python train.py --n_layer=8 --n_experts=64 --experts_per_token=2 --d_expert=160 --moe_layers=[1, 2, 3, 4, 5, 6, 7] --router_score="sigmoid" --normalize_top_k=true --balance_bias=true --lr=0.00932 --beta1=0.93 --seq_len=512
Below are experts of layer 5 (counted from 0) of a mixture-of-experts language model. Rows are named router (the router's row for the expert), gate (a neuron's input weights, with its number), up (a neuron's input weights, with its number) and show model dimensions 0-127. Each number is 500 + 50 x the weight over its row's rms, rounded and kept within 0 to 999. Numbers have three digits each.
Before each expert's rows: a language model's description of what the expert responds to. This comes from a sample of Wikipedia text that the model never trained on.

# expert 28
Words after possessives
router:464569490506494562503518559493564458501387407472523472570495459531523539500473448545447494450441462570449488464548490416533504490424474501479453510456465434527483541523396531442607479436456498524453503455451448505407458575394450489438467458491537494530576534559462534397467553533527480522481568543501407506504511602422513381538557518514465554448505543434408458531592500515472460559405
gate1:471493484544372451470434482453507412502600440526450523543504436464508553469540469500441519535469505557370440382491493540464493521554490517475481565431475507436499475540494547577523395453567548507487576463500529431547554493545508506390443471560498528415451526518559522581415466573538506574510553547443500584453488430424500586496552522476460474503477431607471524513504563499540491580512
up1:426484522487511526485502457477453504521581543510566583508454596477512456509570613429532454520482566479549463484482523481533437564540472421514571497557603485553544522443469416525425513375427580483413528546550589504519467497537454449561456563512465425542456604498424459514450403542413493533490433536576450461533496467480501498551436601526552461523491512565507471523429535441463490450496
gate2:506584526552484494551484569542555428469567454444487489444527464587484573441423419562475532469484498463471559534455428446512479427537472521518601522465515499436545494532401554471508497513475399499445493576444508575444454528387542489451549475552397554583531545517523593452491477473568571443512526571603439456476551496450528486425590542447443456500558506475532542506562588516460495511473
up2:620494464562509508550506540438516497482497488505527379419399497555527541489435533513514526481559529568463513559499472447484427518442521505498468558406491497474445554486488475471518514539478389497427560514529516459349538485419475539465475483570473541502496559531500545477532392520561504553512578424520556483533459509380506529504500463409572396526632527525531531553509477571452416461454
gate3:598485468412489505552483554501494534549458438476458543557576446470621359531432521413479470453493544496450442603476460560496552549587508468458435448518503479580504527564549466574489495488482416431537523563465485521447472559417430456471496498473476407557569540615528534552511511499574518546573545485513460468501471538473521543479508464525552553492491521596381504487544465482499549549424
up3:419516452472581538486592527478459433470520525474494434470556484504476403488533497512482512542469493483476483481607554529526561525433479602528607528503494473410478496475566512463461470480649605422506539502492467557537508509455512505485495466487526640412500553457474427503461458481540457454496339517437503455504500496471418602459471480453559520483477507483597431421440512461549506528439
gate4:448474459353511504481467500438454477522466490453513475504396500554534562532475513479412435487448456493462512495528431504528478486549460518552471509519524540453590516584476560537557422464485464516517544466402536519468576645508479557443461525604544520470477494477468480429523518415541451511496523489502454553498465466592480435495543499506518499644473528317569453567470581521506520491439
up4:506546539489528469569521553524499546445485489503545465474503539480439395460430523580578529407506530545661575408471493488490569472498577428510581487473487477523440427454551434501499384539478500518475524430476477536484519487543455426473428553525483497409417479545465486526565537579543504500480507444515472438479580577628517570488435565458533467531526474500478541418405455447515546546478
gate5:486544439540485531488395489484592526457532470535470533639561431478537580557542441499493435492344491556470518555488496463483444532447576523503510520503532573512540547521478551461516540504514586502452411415515473549493531479373505479394444462528622472619544487496508457473475494646478501495479532528489489455532554503487547485463516542483477554424473550369500468470516498446505497503474
up5:492491522549468483511607507540488506531528493559501486446517494488464470560597507515442477415512460327504534551341542555526478550536522499476486515484479521504518553500588413510408477449538462454557478490528510434516469480561467546587490446531479518404451604590489526554574491400556578498572525457547476446423567490466527548475458542547437468573497543548500509491510408398500477484466
gate6:482402458546480521492592512541441470419499533551521545532512403573608454543469471425491403536490492422452396542455446552428445476456489477519500478509560505454498442484516440454600513486547477501472438497429460449529512488576578505496526503496566479573365571472502467463576604551501516479578536524473456426503590484529421539554475463485497524543448436397524512502554502556589522476517
up6:545603511491509503551591514507498491496607465398402522524478366536560486481581551464525573548541530468505452366487459526522472460543523461458532505518499527496509524563521500564522543444483506528470508496551435592531515520434523432487467540521441511547459582575416487538466444501402512527513405545383496504489474511516556393541386521499529535474499478486448489479475490571437549619439
gate7:438454506552531538526461487468548538531470362510508437565523409485500524463509541489488575498507393576406420553556505401509527467425418490443572559536505466551464544494473461530479453484512467539483542489515506537442484562475539391446522500441485447553554514537603506489545494525442529539531547514503455430602515509554524367418437413416511459499463547576471557493516564549595498490456
up7:560452498522508540420544501526522457529448515468479517422497525502486518479525575536511535472464447550494426525563498571474555512493469554401517418508533557499517538471575556500580503556525415552570512397470495588427482506500477466397529517431454513573451469547489506389528573480471583508543535449588429543553533392412547431532490387524497449509527576468480477363504442462522478514422
gate8:523490465511482496519468565462551614612510528501533537471547481465443506432462463566550428431552538497618441487430521572385444496469507411510438487504481463571471534476486567507470487510494476604459426469435456435482524509446537491399493484504622513477487451472499570549533635515556568396416469557494549547440472532449460475569512472531490527555535545543435484448487531498465439435480
up8:501483466485475477478484502616481561477596450507506502560590529414505553518494533524429518442575464482561535472462537493459494415490492463525499452521500483564489534467508564489503482425438449525538448501429476441466628463390410467486499432505554513542524566539583477589620576489462512426408457561537579539512582589514473472557472560517536478509503559548440412381454483493497478447510
gate9:470459560431425534447453508515508477595512573470527465541562440494450361529444470479474466444512494537502555556517483511506507400386513560481504516459497520512444490462498425526396542595487493541517478515559481401440600584431464497439564552643521480474510483487578453568437467428539460548504504578489419508520504568482345537532518433518533520477486519462501450459518550497480509467499
up9:516502487480468598562376516510536465489520487617476515458502475493454401601397467588439374425485512499503457539523504524487501433450478534503594479528542477443477516499515450523428562538575450520533420466556536440501527570477462478430512560525535447477532621571600521589490494506450511532449481472440492497517455505496424517647444440567512515529468530514473475492505479444532468405510
gate10:505484512518508422591466528531522464564468457505517519444451556570578563542485487532596579563474475501517458511505473555409445444479406576528487458486495458463492513434396435464495495558518461509513454366406546518491491539609510542512489520443564487531481512520514590476532563599526564472479575528499458448496455498480501484527607406439498567596496521477453451471634515426527464515576
up10:474545558526441401497492513444526514408498518567463494434511558412487507560491583553480559427509497568504502513431539434450395431565491469489514432578467479458491488572516491461521593480459474468466581505543490477470540552412530455534488551492521526493477529483506479501576401408508423476497547451567533468525492517538542542487556580586478433455518621550457603503415469491389590441542
gate11:520479499507456541603505558475477437451383465619450489531387537474494558482476522444414365449497535558510502399468488546497566551529518588482511494454469470519430590436420545439460471536423477548445556412493499454447635555472413504456434447551523456514478531492569490483481538521527495440453501449491611507447542533454517437498536532482535459521491494495522490473551482538456493404463
up11:548582483508479541512424471504524484568486480491585533444525543585391488443564538491540469382437524476464408624562528544430483495450448529521528496489515625588509527531452426497459500493552496487537394565497580505569419510465437443442528534480522481442492461560514475579496477593467421485517497533500528507420451470504467426473465477431588496457573474577461486529530589482440450453485
gate12:473452468483526566475586597471515470474502441464439527524525525456548474536482549524525552411412435556509594591539514472587439444518486403532509454399452490518510553531421633412448546549547491475532496431497493461441528513435397557506473461567520477572534532553507500491466564520454512481485572472528493489586599477447481492481585519526530559531532536381534534555490514604556449524527
up12:428527361458500492565552562519488504567477502466498457469470411486392587529491519546527476477454463438526511468461437464474468499350503408516560513482474530514438483576336484549500438500505517497471451576481523503506471573463487477603503489501535517497586405506568513486524572455449475477550562539458528463411477500518506466487552601487481422453590517472530547511584539505416505468571
gate13:488556525473538588502469490478470533470509520514468481578436469441458587521458468566523454469631510601456460473532422561406532553450560493425579440515452527405481533491573508396619592519521527549456493460439428539497551452470461472611499440488482408489539473529449452450512500534504587466432460461491542522434404452541555533427543545489511554443436553533540470492465470545474471487489
up13:418498520584545543555475451509483499468362513452507515510445494568470537457480509589474454461467453538542499481494474469610423444492380478496515448537409459481478541580425468587425537597508567458458517470504486482479486473392505464531516495532466472473451598485443545545507544553603514443520595474472473464494537547518450460562468515490481605444495521471449529443507432433378441501581
gate14:564597499438538466452412502574452497465469548516531496580456446605530522581571476492460504432448428555542440551437439445534548472547416448508419455454524506441539499524429509511484451419448453501417591475469477539442535420561451466511440505561497548452465495478476486558425461506486414471533531445624468488526446442464491467473496466389475457568474530453460486528540466521616477516426
up14:569557542513504518458445468433506533556445461533470489473494485510348452457443593555468562570504501481647432431454477574501491508444515402496538541528492555493524474463409593496520546419474437480534443477493457449499554489478513469511540536547538535535476456393520412433522573457551547440514461497384554474507473552430550502493522529505432508460421568433518587524502546454412492468456
gate15:561519542478521517609349563505577501537483438432435467508553528537434500443471466543472416477547450573504473610512457491422550561493564595488526486396463416529507480547483540432521522560500479573488512488513472548450505443473471496463534473435562465491608567554450435499502559540623533491500562492482479480467457538530417487526522501581463540469483563464566491469539528479582622547509
up15:485453472569482470502491578455513373468650474496514440422441474566582516599470547513532455516457577449544511392513476498531467497499499454488462499501487580617568490435511448482510432497515547534507472472553500449497493604490538502482479441561511429501448500536487486482557472495435543396507460541477465615490557487487473546466452508406476529544507436476428555573454455484551396459388
gate16:546545614499500572488470530520535428598448434557540455475454424532491513484488472458496432406553526545452496537499484500474541487521389496478551460449488455504528448576371458468495568440487489547455453461439564648480440464587480548461540490436503519509432452515449553433473530548591558487544528465547417535398542506454478447458505474561548523579498521542416467542539466492499483564413
up16:539477388577442408450476538504437496442498482448365506547448522471521508524585509481459513508578462423439478510488473574444518518505505510585504470513549606384445568486456488555450453554455476492510558488456440429542524494505550553510511469565451496614503520507554496521457469588453492601387394481517489505503463520537573522555440530444479431532535487483553419514424522509404547492537
gate17:596485413502449556474466464517493462412441491567638494530555482503472467519472534463505543577477475545506447458486452433510434426498479461488448577545547526477501522476488522547648571507551574490495510560518376499524488527468516593603569422468542499581446469533523424423532549514541424583516558513513394455481506562487469435497458467422512458478506502462538494453418445442519579510491
up17:497475534502499456445446394504502478497511558477623464523518591514566543532458595499551484567488431583418627492504533537442530580516519497567363473473455432452525536452470538471504483483442387391467505410536581518515452548546458575434534545479554511557540546508527413532448573466566471497473502532491517519526454509496509457430513433486420489475491500576481429554546516551559540549473

# expert 60
Ab/dec/cor word starts
router:475578453474503468474572531492491431542397462424561548521508576566557498496580382532405444509482479520463496477515534419487534451459502493458448509413472488526443500431451508417576486535538565504430522528480461460485458536475471514489512498456465551535570642523462600412434488483509529504455519538522414583501501571397427389529527518544425522501429485446473482536508492582518432560437
gate1:499533517459433408526540474483435526556438510470556566549587564487497367488505374537453500496516500554438435593548509433457501476401467432495479559499540518505464418510486441544472512566444484538513492514448461467483450546466470532465508531520489512561506568500546630501482509453510488536443520503477500548412605505520462303584539473562573467578537516536526466431470460490481471512463
up1:497443580468514597549487501456554510493596512606493408441355503466521454421540528462474484533557592474540532453417485561458448549525483474531521423478480526457500582512514524463504545496515561423431504525524499575475490469538542431442440500411554565469543445583524423536491527469540606524550546486481474447426498519465461571546470619487472547527475454437468538537507416409552496567507
gate2:487458436539491430540606525499466546569403494579468531497467561439479501431533457506430418470478545553471457421551505460479465562537474450491486489445555528558477534390507533532483549535495424537464576637540458477536537540486516479517498414498481449577501534483532520429549609458443504579543501600401492513500472505512456362540502536525479436460515446494597511535599432487532451462468
up2:491422498469492537446357530499558564483602477467524448408538461523584531474401529539566516452594533492593439585541549621507458540498517556563582378559474459460534613476531503533468543548495454481584513428492543547472458502539473495527455599509523546552472518491465486528466472575555511542448512461523538394518502472519578579441499535506513527510477497496456460443442534463452554481531
gate3:495547577459545428493556410437433509512507493449560478558567565437453531481534539493461513461480516439475564540485445382455539438595509536520604448489541479473510517527559455436540479584497603517466497487548421456419429454553509508550461454460591466597502586583537484479434505449552460520410496515629475466546522526470469471575525496492486605500539524534446518534432465413518548506494
up3:521444458585491487564379552437530505519524480532416491454465513570524470558552546524493506521622498458570432482489558536522513505473468562539424547398539435529538479465469533556411489464521420477414576499467538505465535455455543499456561461556423459415521470410524544532545423512485476508575552476446573515447468511507554642438430473429494393501445500479536512510537498582567450478488
gate4:422381490493527480520577510487501563438507470508567526422466411602454575475419363581422526498468481542556553545489516389569479433471591502491488501469404412517470446443631524487570547482447508518412533491469456438502528512504506517497468504515478449507504541418469516493484418461488499517349510518444531519577478569490480434477547456572495496492448540526521500532421503491529501522531
up4:565463491438465484513454445484567492514514514562494516495495497456515515504486560487528512538586485487465467432525455618418448542489430488599470521459529569389446587564490439586442534424532474431509488483561553456469509467556570420432523525486473456532502524654470462473459455539452470515552449481463526508526429459573563543479545564432522510588625518468483543429592569551450468543547
gate5:503477531579381501519488456601614485461462470487523542525475562445590591483454513499488518477497498410476417493533576426424498438489510566469555412490470437552558467464429449436542549491454582532549542484542518498511569455442521445534459484499498488432488414564515487529516561566487460410436472463559511503542397482410551446559595591509516508592433475530484519460501451462490548430511
up5:527481449442522417516546563558556562545500465470477473585532513486529614445428501547510507466523511546514450551474528465551530366547473503523417581479422468492536501486465529482584549579541390430427533464556570560521521471550434418540521501495507442528443447451436467460517516517571486576371479601476483456551494549421540491476574570503508505383510493568522526480577515471465547538489
gate6:410460418492453490469508460608446466526430525593563462526455594527466430463494440503435497597499448499516460471533480541570461575443488547449553506519461521481461551550465578468499524551569573440575559481352517484408530512424438571561538529431529496507398507438522603489478510497478523453465559450526561439511568503471535486456490475534515589550430417560449543480486496527500480461457
up6:509458500567389554482542481466415527448618499503543490405506509549494511455515502461474494579518548442458442440563479458440460475550566455416459592563500593542432522421555505565488485448525537435490569576505543478529533585507584462476603496466527455516511568423452519513410585494526494501558503480518534553632484531490522492513485433483437553480572463516538493376546531485570476469546
gate7:515521545446504473463537554606408501438557477468625544489572504493476520550425540519518478523484567529530466502465480495440591553504544450467556568577399393447439491482448493524504584536535576414539554460511569513431496520540483546506514481482468435494495499531464604517407485547604420381455485551513501493548470547588441476397557453549508522535475486466493562529497471484543526566415
up7:574594457443467440533488553566383465584531575508553477480439463488476520512495541512488495544510494528459499494441453509516445501496537394514466502503469441443407587541501539393566540522528518432558555490536503509555461485525519547443543443465490462501535602489536616556503545481471476536449523469453506533486368610455456503549561530575521529564493467638501573595521544490587492542459
gate8:461479506502424494482551520505610465506474521350491526518443538513511579525622478474521425536525479481546495497556513409527571477492476412497429528456407378528504461462522513430511541529472537511457568449557495463441508516552439533448490408465517412471513516583481539505586480492435384459448500504393492589433540495479464535496456438487459519478457428459418439546424448499541421499480
up8:474511505596373469496526392472572538510479489462563593551494504545524564513547486442440504473488486471553537470507500418521559509484484512517357572375420499558546578474404510502542513624471528520484507497585461382550540554505436504460476490414479493459536561556499456465509416549485478465467461478452469524508468412432429541541474474488443467481553427407465472499535489510574455492476
gate9:496525484440431415538466488562532516503503557491649500558505600516431442482520488482480460491441470502605513463530434436474575450506544410445461543497493487497472625544453499475461469646452478507567520594527428445447491458486481528535466496464416510501534476414549559488484589464469496495471489490538449483552541536487446520589566445529370472418486536476509577533507473532566483429571
up9:459506509569557549478446507507497500488542529467470496517495427426507476561493532504518454542413430478489492471437568607595519468516469587540550477579543494507522583528461518451570463371611533533481435465492542451536507557426638480507533385513547513470432502439543494522532431493503439528533522459589526464512446433540517513420451543493563528513540555524580518555568547542442560399573
gate10:533396534434464512540542513356530627503455494506497477475550560546488472504508500519389442482448506509551542443504482513463521477489395541503475432479463487436568500468481479460486568591480599553498522455589608488493480507535464518516498462579429462393584484548505538460477447451491550485493543511500487603628549560423526457474464413549482539559499481545519528506552498576498402479562
up10:432486538450436551482565595462508592491419477501452506526541549567439446485602511415363521532487481525552537500505544518454519543533460460482439434492570453454576520459513570492514493426512591544489465479506463545416558509494467436555540480500442600438578460563469582402523463540479437513394452496484427416494486495419476468558490458576412449553450510538524483486440534531519458451479
gate11:549461426556424455577523518491626585499407452399472457490542543500529483495484460429418488525506457397488554551491494409456413399473482508478403416525473530479531548478537516497619540548495577459488527447448476488506477444437515490532533411531529529485559555453621526463478584496447470442454494534542519558498500548459543432493560524555468467424432582485478469549559575499533491501490
up11:480539536438482483441485480546502544402526409519469556503542484458545576567591593525576476457502573548560492474525542476403481515524597490551436443519501464485461442492454493519543476494463555549545503538432473450472614445544440493545420504558505532487457539486410561438560450422504603531465584513521549490467516392507559516546440552473490570599561511511549431437501503559540510426590
gate12:503532486469453446540574574484445513509442546460519455533462536533458530467555475426516405548488503504454427501465452503510436497477607506432491413447516484534515506504514443406602403551441540538506418501468476446476515540555546480446379527398416474527519627548489590393479506573556501511490465519470532470503499593519362481484509485506519481434430574550525547427523449553541486529526
up12:440464483447437503448383493584530483527487497506486489488510398511497577353514486516541511476526516490529475531537566505461567442559554502439472505375533585412587480496501503460523518474595435517508502506505529546516440427532563503515489488522505441493437432494552405493503548494421556426544452517481436531468470457563663551478413548507475591572507528458482545476475508484402560541455
gate13:464475514438531486417548576507378517442562481518558578431468472580410491510557450444470556491486521559494437500539441398570533443493450515495473506525390471601475532555431461447496564512587471458465454511572464516500559495484527440439419485438490436474586582510482455465432608492498572422492560520514489432464507487545414461520512568549490468534536581471453492527546458601484522486452
up13:454471631483505630521589484525418543440572397469481465535478391563500497533508486526545403507507439518533452521530569459530445472507557475521369492471563530419515445446564484543441549561465476515514553553479508443532538550540562546480435564561506482478573581528414450490485477548420567475478516619508502467478530446435465483532458532436458457477580541522490479422450476538504541472469
gate14:422466507466509419393592430502500462492494441490482520425585575545431478451407471555459481434579629504566533494387558472444514485589578462494582544516499490527441556467409558405570511499436489515479489507483490518509456503482494467530469558553540501511551580346438582585542547472490462504432535559504492567514533524542435529531470487454488476446455521480522491439522549473507491477454
up14:521405553521532464472499518444529510477448541518476473583470512386396577548564529499475501594558478431513552535489468579577555455533510583587492482419547477596548502465519465470515437438561496476557434511447454440554451452475577472443517562503533492466551484523538512550504448490469465470446437395529510574467453550486547590406507524510484609470468461505452435508437416608462508451538
gate15:509518395461592509474529474491489547534518543424479477548596497549490537508516415550495451495451640494431485524468544544463559455514470549500475526498457493581489585447487498544478525478538452467466382474465515518470456511475421497408513532414559453472430597521535538399493556447421426527461442522420541546506407544467430385399455472493467517488471529470459520475516473502430445491383
up15:479526414465503509535527424512444497483512540466420536615574591479515530522489532527519545417490448533526453458394450550486515397499417547475480508507475534522570511482549473545549525511519542475420536500508543539527514461513393479460432562405513517452505450498505507420565476460443408524428472538496599621511401451459450535457527512363551619513543503518504442529544454468500448439448
gate16:498379472538592474488483483521491488474425425359493419476545527511423460505542506536524448442504405568456585496590500482527500519548491505497496528457465549544482539497548500533476489457476504494452626476549509434467512544518530469518565440443462525567533523494527499446515519503523571445442495412493487462584452484483427443603549506525513447656457555527616540538404434499442476535425
up16:488544590498633599522477483473558522436509460516525496541578453509518521479467525496447580546470489532421473514418580544527481529519470575462571484543437553496558470562463486516560545481492464534448511537530562506468566396474450412424469566396527465498452453490586436476531609511553526535564530525473580421507496475446510527405498416499585501516487475498441455495523553410552600581511
gate17:508522368519562520356460593476536460635440486514553550540593466430523533442487546414388465552518501534474539552493513501481492542450550430558408600473480432468457485515512469478541527565471576550665569594563493519513532507502547504487526473478544531541540528528482516450476513535526542473531492489533531517520544498472461479559570459448461504477421551478529482559511564552540533519415
up17:466474439563364525546521471448530475440519546472511464563445474501477589530462476442547515622515513448535498532548454468557564472506389485505474500419487564440502515483456538499565495394574524531525449458437445516480490477500470504484525485467479529508508369548562488556554452409509473518471459528449491533509443492456506473461560449505490523517467433395434533576366503525408503581642

# expert 40
Biography action verbs
router:505576522524453503524503568458557405509407379490574451493500480467482550472513446615468498543447455539450495470511525497467502509451439474478401509450526469542404488493456560461587533524524525509502549518456491519470428542413503496458471473538578447516486497511434563428471510481583449424512586568597446635520509478488579414521435477543490560441471569456463486597524433522493412578505
gate1:488585497422474546479545499563491555519523507391564485456622570519506533494476409551453448516533505516500537498534514531492500497498454555436437606358559537524455520419534490556515466499502504503482469477493481550505478471560511513497527573513522518545506389561509599541421504432599465437532503594413578526560509481498442453475352488559575520470523579607539556478531515544522495525479
up1:460479568500459574468497511518540598572560497413507444473532521491415588400536448482471617518458437463473447438466436489479492534509512531489496542405535513502488433553473522544567511518621476437520493454503456500518415474521563503470500545562484413475495404451521515438477451533585472454605494543415589563560503471433483514504494512561490499544587505547488511476569362557531449583502
gate2:557502561422476613541499548491415487516395440541467502407447510485537433423439448520570476547398447547429564442557460488497507499424496475416435450503493542480394522497474527556519472541536477510459526535491593501592426550510442500421513526577525588508542491454551472440430505450415515448414575488501514560577559479491482454475543473536476550465459545460554451501466458450575425544519
up2:558560507499453541426467549519530464486500500521403486494523408434466494522379440505476516590491478555464563529488482532547523480442427437502457514551544512425460574517412561518575513539479489451494464585536516453471464626412531492500526579501456489391407522463533469441510514395529439488432500586544553569484476445561543517462505454500567550519376481470440437553478507511467411564536
gate3:507473516555503479357529571503605565470554468508517433443584512532463474397436453607496426538393502440502497527517487480480548533400519483518531521529534458585566571484516477459566520535450519400544454464487516535472415364513466570521436454504548511502470444430469468526467478489556529402557477471602505518500498491496550487473543487446541508623527460573415524460462483475435487497483
up3:562578530475525546417453474543557455529520492515459458504511520452517459444494499506460429546532465503464438401590485437525562618527493515489472487457551541514492542570506539464432570514556435479506506501549613562546519507509599475555416493498491558512592435520490525383531557471502508502518487519523491571586443590520426530511580515495592507529450488470441453561488504471430418332560
gate4:517588480567564501505604516493523418492494426405621479518554443558483568444441544563611501544441491515478500421610425564498469543451428534439466533479611479539471544402523498482568512561517513530445518507412524451521417545475572528528534527559572524449482479515498512559528498553506526406496520547557522520501514457483586498537479491550475503517470539521504567613541435539520418561560
up4:483546475550541440467599527452509440508510462432567476524541408598449587452485500563556492512509535493440531469557451553503462506422400561480435459465545498472514570388544628527594531584544518541509443538450465500556463514496576573481465512505613518473460478556479483477543513520527588440445503601559475582434537493518589515530509458522518434500521454500514538536522456519483377569516
gate5:524414454506583531521487500476416508463478540443532481473504458455389495495393396565533461532514510486479467567664481484567567509481554494536494529493459517522521440504472498564565598512501613512539532512411509406453474574536554410539525548566590400591458503504503554439498512524510546442575533484528471441526493486473533444397509492547483555471524550577448429428464492524479480548503
up5:418559533532504506410462509474506432470472535514485478437546465426437467639565487483450483526521503504534596420447502558458479478466503479537530504557470474495405476450623550512438510473475470500604613524509463541504470517527479422591450459455358466523449480499515516535457528513567477511383517479546436425472567563499468564533514488601409467503496445518521495552536470586575550528459
gate6:502539513434526496509529438482413557469546527505479552402438465497509483545475526506499526465514534548445327474532563611456453486544478433455452463598500460429544587462516551526489508452414499601597482514508462473511517591425476464641417574474457489574521525478472476424477544484574485481483561454543503543574431511442484539559501485485512448457523450497534550541540437542456429532562
up6:510539458459472548532498533435512410556472505582475504547490532537453503552566481505512558454547539513467369488581484600520463478415481485494423439519506571530501563483516512473502430553378588510538500500535487489423479567472528484525536618464553512532487419511536451610459516511526569499542585498561546547469472414506522400530469482534588455452536457418500479418457400515501376523532
gate7:579543447553456446546485477517512482417561514524554454520528520494487484578446503600459531507566496472482456487537539475452519480523527450393545443443539529395454490597457537541569487424577523463557543509441535517514519543405468451445427477481487406514537545537466455565652500543519549464534522526525378544543472526411517411350536472475537537502526442464502528431529513494504524420520
up7:526427495443515552558526529475546500539526472444544597573481476572481488442475468503579463552495436547521527397488473509527518472593497466499459455540454550470563475498363547568506561490387568505443467513548464432524595520502537495624548514551480488557542543466519479503411482405523510391521561557441529568538590446569521507537425524549395447460555486514567502447477469519552559484500
gate8:536491603433577494549438474509503521506539490518526379507403520497419553425398527418503479536553448554492547457445533542468416522492589501511511487504504503501448458473457455480465443437475518589538450537585620509413521567485488470504533462498572480527477499552505516391547567502501500456533550485641429479564528439503524503522529523408442505530463398499498522479587498527377511459458
up8:552429536482566531498443530527388591526584536525491494518383456557464487497577577524543504533572495518382539529485574501506468526494423529536528555520381480592482570500435480443598550453452463481500461542564557586491408542529495520452557629554480514459531508528508511589511550549558542507481561485476510464551437499412400452417477540546492457485464500503570464484506534538443505492482
gate9:546547552504462622462510489483574530430526445378511518527477534473513504534398419473494532582527407466525473499531476409437500577546513454498493563467498389504495582554447539476488522438529573538610571538534530494521486455486522465480439522505536467481502525472446466533492385554505551524491556491573479445447430470603527582563516394598543471519556530534430548525471512523575443524429
up9:412468559471433478450364573520533441439462477471430560481580559482610499521368486488496593541542503492484521518454561476468503554515558519597491447486506470564460593491450502549510533511493514516496548493489501512520525472480529585493470436505465417497508506514439526500510482535535567496521533418591561532520442531473512501525486396533440454523504452524441563466486431621505378535354
gate10:525597453471383596502522517490566459531416500443452533430439591567487562516512486559423401503430481483468489422460506534467553526498523501496430529460597481564458483528491499569461409556503492481482461601563534582491587511463519540497465516433491478582529471503517503464484495485508473549535558511595473599454461529539470573409525523398520430466461543515451427443482498423393519559495
up10:485596436628440511593519510520554481508427506539531504385398513503490545506490552510435525472517484578427546485490581518494509479487469527538483490497544408521441421392390449534450421504521522499532478617530506533453626505428471498445554472538460515556514456407448578514594461504503432545482538520520489590455465555503481595512500430459512440454452565526513456512534432489508486508465
gate11:510481508528458608489569545522492506504462466493454476567515439615515473516395506556443565424472492445515432467536500494479519464455396398524403548492455462463450500433580465424579522587493508559485468520437445630544545532558523547465572411510518539507498442488588484495524521479499544548531484500488481485582473476476556456481396473424457487549517537419512539573492461371550502565457
up11:407513526491453495535471580402489473475581500473416488473580517453489539518561495496623468503500450556461522479540384527529598431589536512489539481556540591523516457571422595465495500506566523467516562585463486447463515485450505487507477668531553523551470500475581504495495525443508519510509521488515507529512485512521374593407552494553532547427401434510500463511541514574583492492510
gate12:513522527507572481578458507449532490573480525560536468539561491378501520511477500506527498520470402413491439494466453523480455496519508484458490638527454579523501464566432464414482507556545556462530540513511514384435458495522508475474619433495519448538567555510430499544549561479374560485565581508524433406526470463510594574541559505515568491498471442555466432485470476480483617585468
up12:534532479568502536559479506563441484548488454563482459602579427452554588459459539552394515584429475476516537473474404450489521454521533515523564377487496485647417506620473529437537435451435447476459514524487480504388572458514543546519577552497507482593537522480519497571527461525534467476519462477523537479520504531462506464461509556508519526439491485429568512491621480567486475521606
gate13:432558504584414526508514480423555503453467454525372496482597462416500559554397465612485487639440488525538484449530506449556532467490467542567577431500533528546484551527467506496576526599534498504427426553448484463527461475483493398504537535484459453556410486515440545480459498554436532460484580541588478428467517517535606460504551584495528515460511497496463476483413460484472533534453
up13:488557445497530492504461464426548464506385495521413519493540399480573450432408464590536495571413528466545444522476438478358516480462484511547581497513437556499446463456512524539522372513541488533465451557442522441551460493518553405451532545494497444552417457452531611505436592554471521479513567548527445460501475429531537503483548498496440525413554532464431459512441452500475514581494
gate14:427612554463416524573548434511510392464434564471510518504561465597450468422491437598409432489506553512469581528498473487523459599476481532561558460538508504538523516506477565507556571501437400438501499459491462485541425504455546488439502458475558513531408498590469568543520523494525486443448439516541437544500561447531497516474454387569479529471577550497510430553534486400559504505567
up14:553493478526575545449556540576502517483532465448553503490485546478537510521500509464553488510475478513543352447496567500563484408493516536421546577466509444499539468524475473476456430502571544496449491511502478543410563443594424438513456539536471398485605488391489421491475388576477475491607521529549491454591554492478487514581490460421562427499529435517439597457424457507454566493527
gate15:498486520471495498531484595497471523453472385429480519477526579461479570433486487550481497623574457480465491495580529502458504473500566515515500531515631527523513441514512500475451448527375430508354524529543494493505530515414474517470455437482488414586545554565524379526573510486432567541491527566514504604509531515474553476444476547508482645541429503521509472518462479506615474505446
up15:495527479515526460557532463487489598435524613574484447586445563503517360507578523429582484479498539467580586552537458536459516614448437510526548488499466479468537595413525540509460521483551533590586500512591568575489460463508541454510481496534453616541474518550451506496468458525493475511485464480522543456486515502413473592410526492532560475479582416502466435512550458448475539530423
gate16:541487481413549529571547396439474426455492451498552474460476473501585526526547448428459423510450416534559531393557487437493511518505467494485552508491442498561542505540459498598604498517516539516460467575455557468542500466445467571466532507505582476560546513491477539511501604425586483496421590518587476505573503435556548466474437483560531508585494567405579523473483428474437542595543
up16:538544437485510489520529427484478451435422475584512407383463536432481396545475564426459532520437483426487527536517549514458445530492439464537495527463517538486611517552436514461529508545496493455483440601522525529488458558440571484524527561603528441473529499565468527515559527472472511552540457464492479565515514486569623520401459563564499579552500501337507476613487453500460513539514
gate17:604506530487357446449463534518508426476435480567551554608533542510542498516537518574521547542508482559517473490455572496431461537550406398512468594498517475572407497507505546461462529510488533510427502414461504497429535455494423538342472457476560432503519533480475533567423533541497415539488520494453471562466547459473498512462460582568490494513526589386488545433571479536470479494487
up17:381518454483464506523477408449525538458536514414350512481450376505453479462543537499417449510429513435495505519564477557558483478459551543480538491506516528415466516450476510469539452441470495506514418614504497541544457509515562418554504565490388532566431459505549542416591535389508557461401518521592568439576527495437484507492556421465453494479526511537486540503451516468462484519510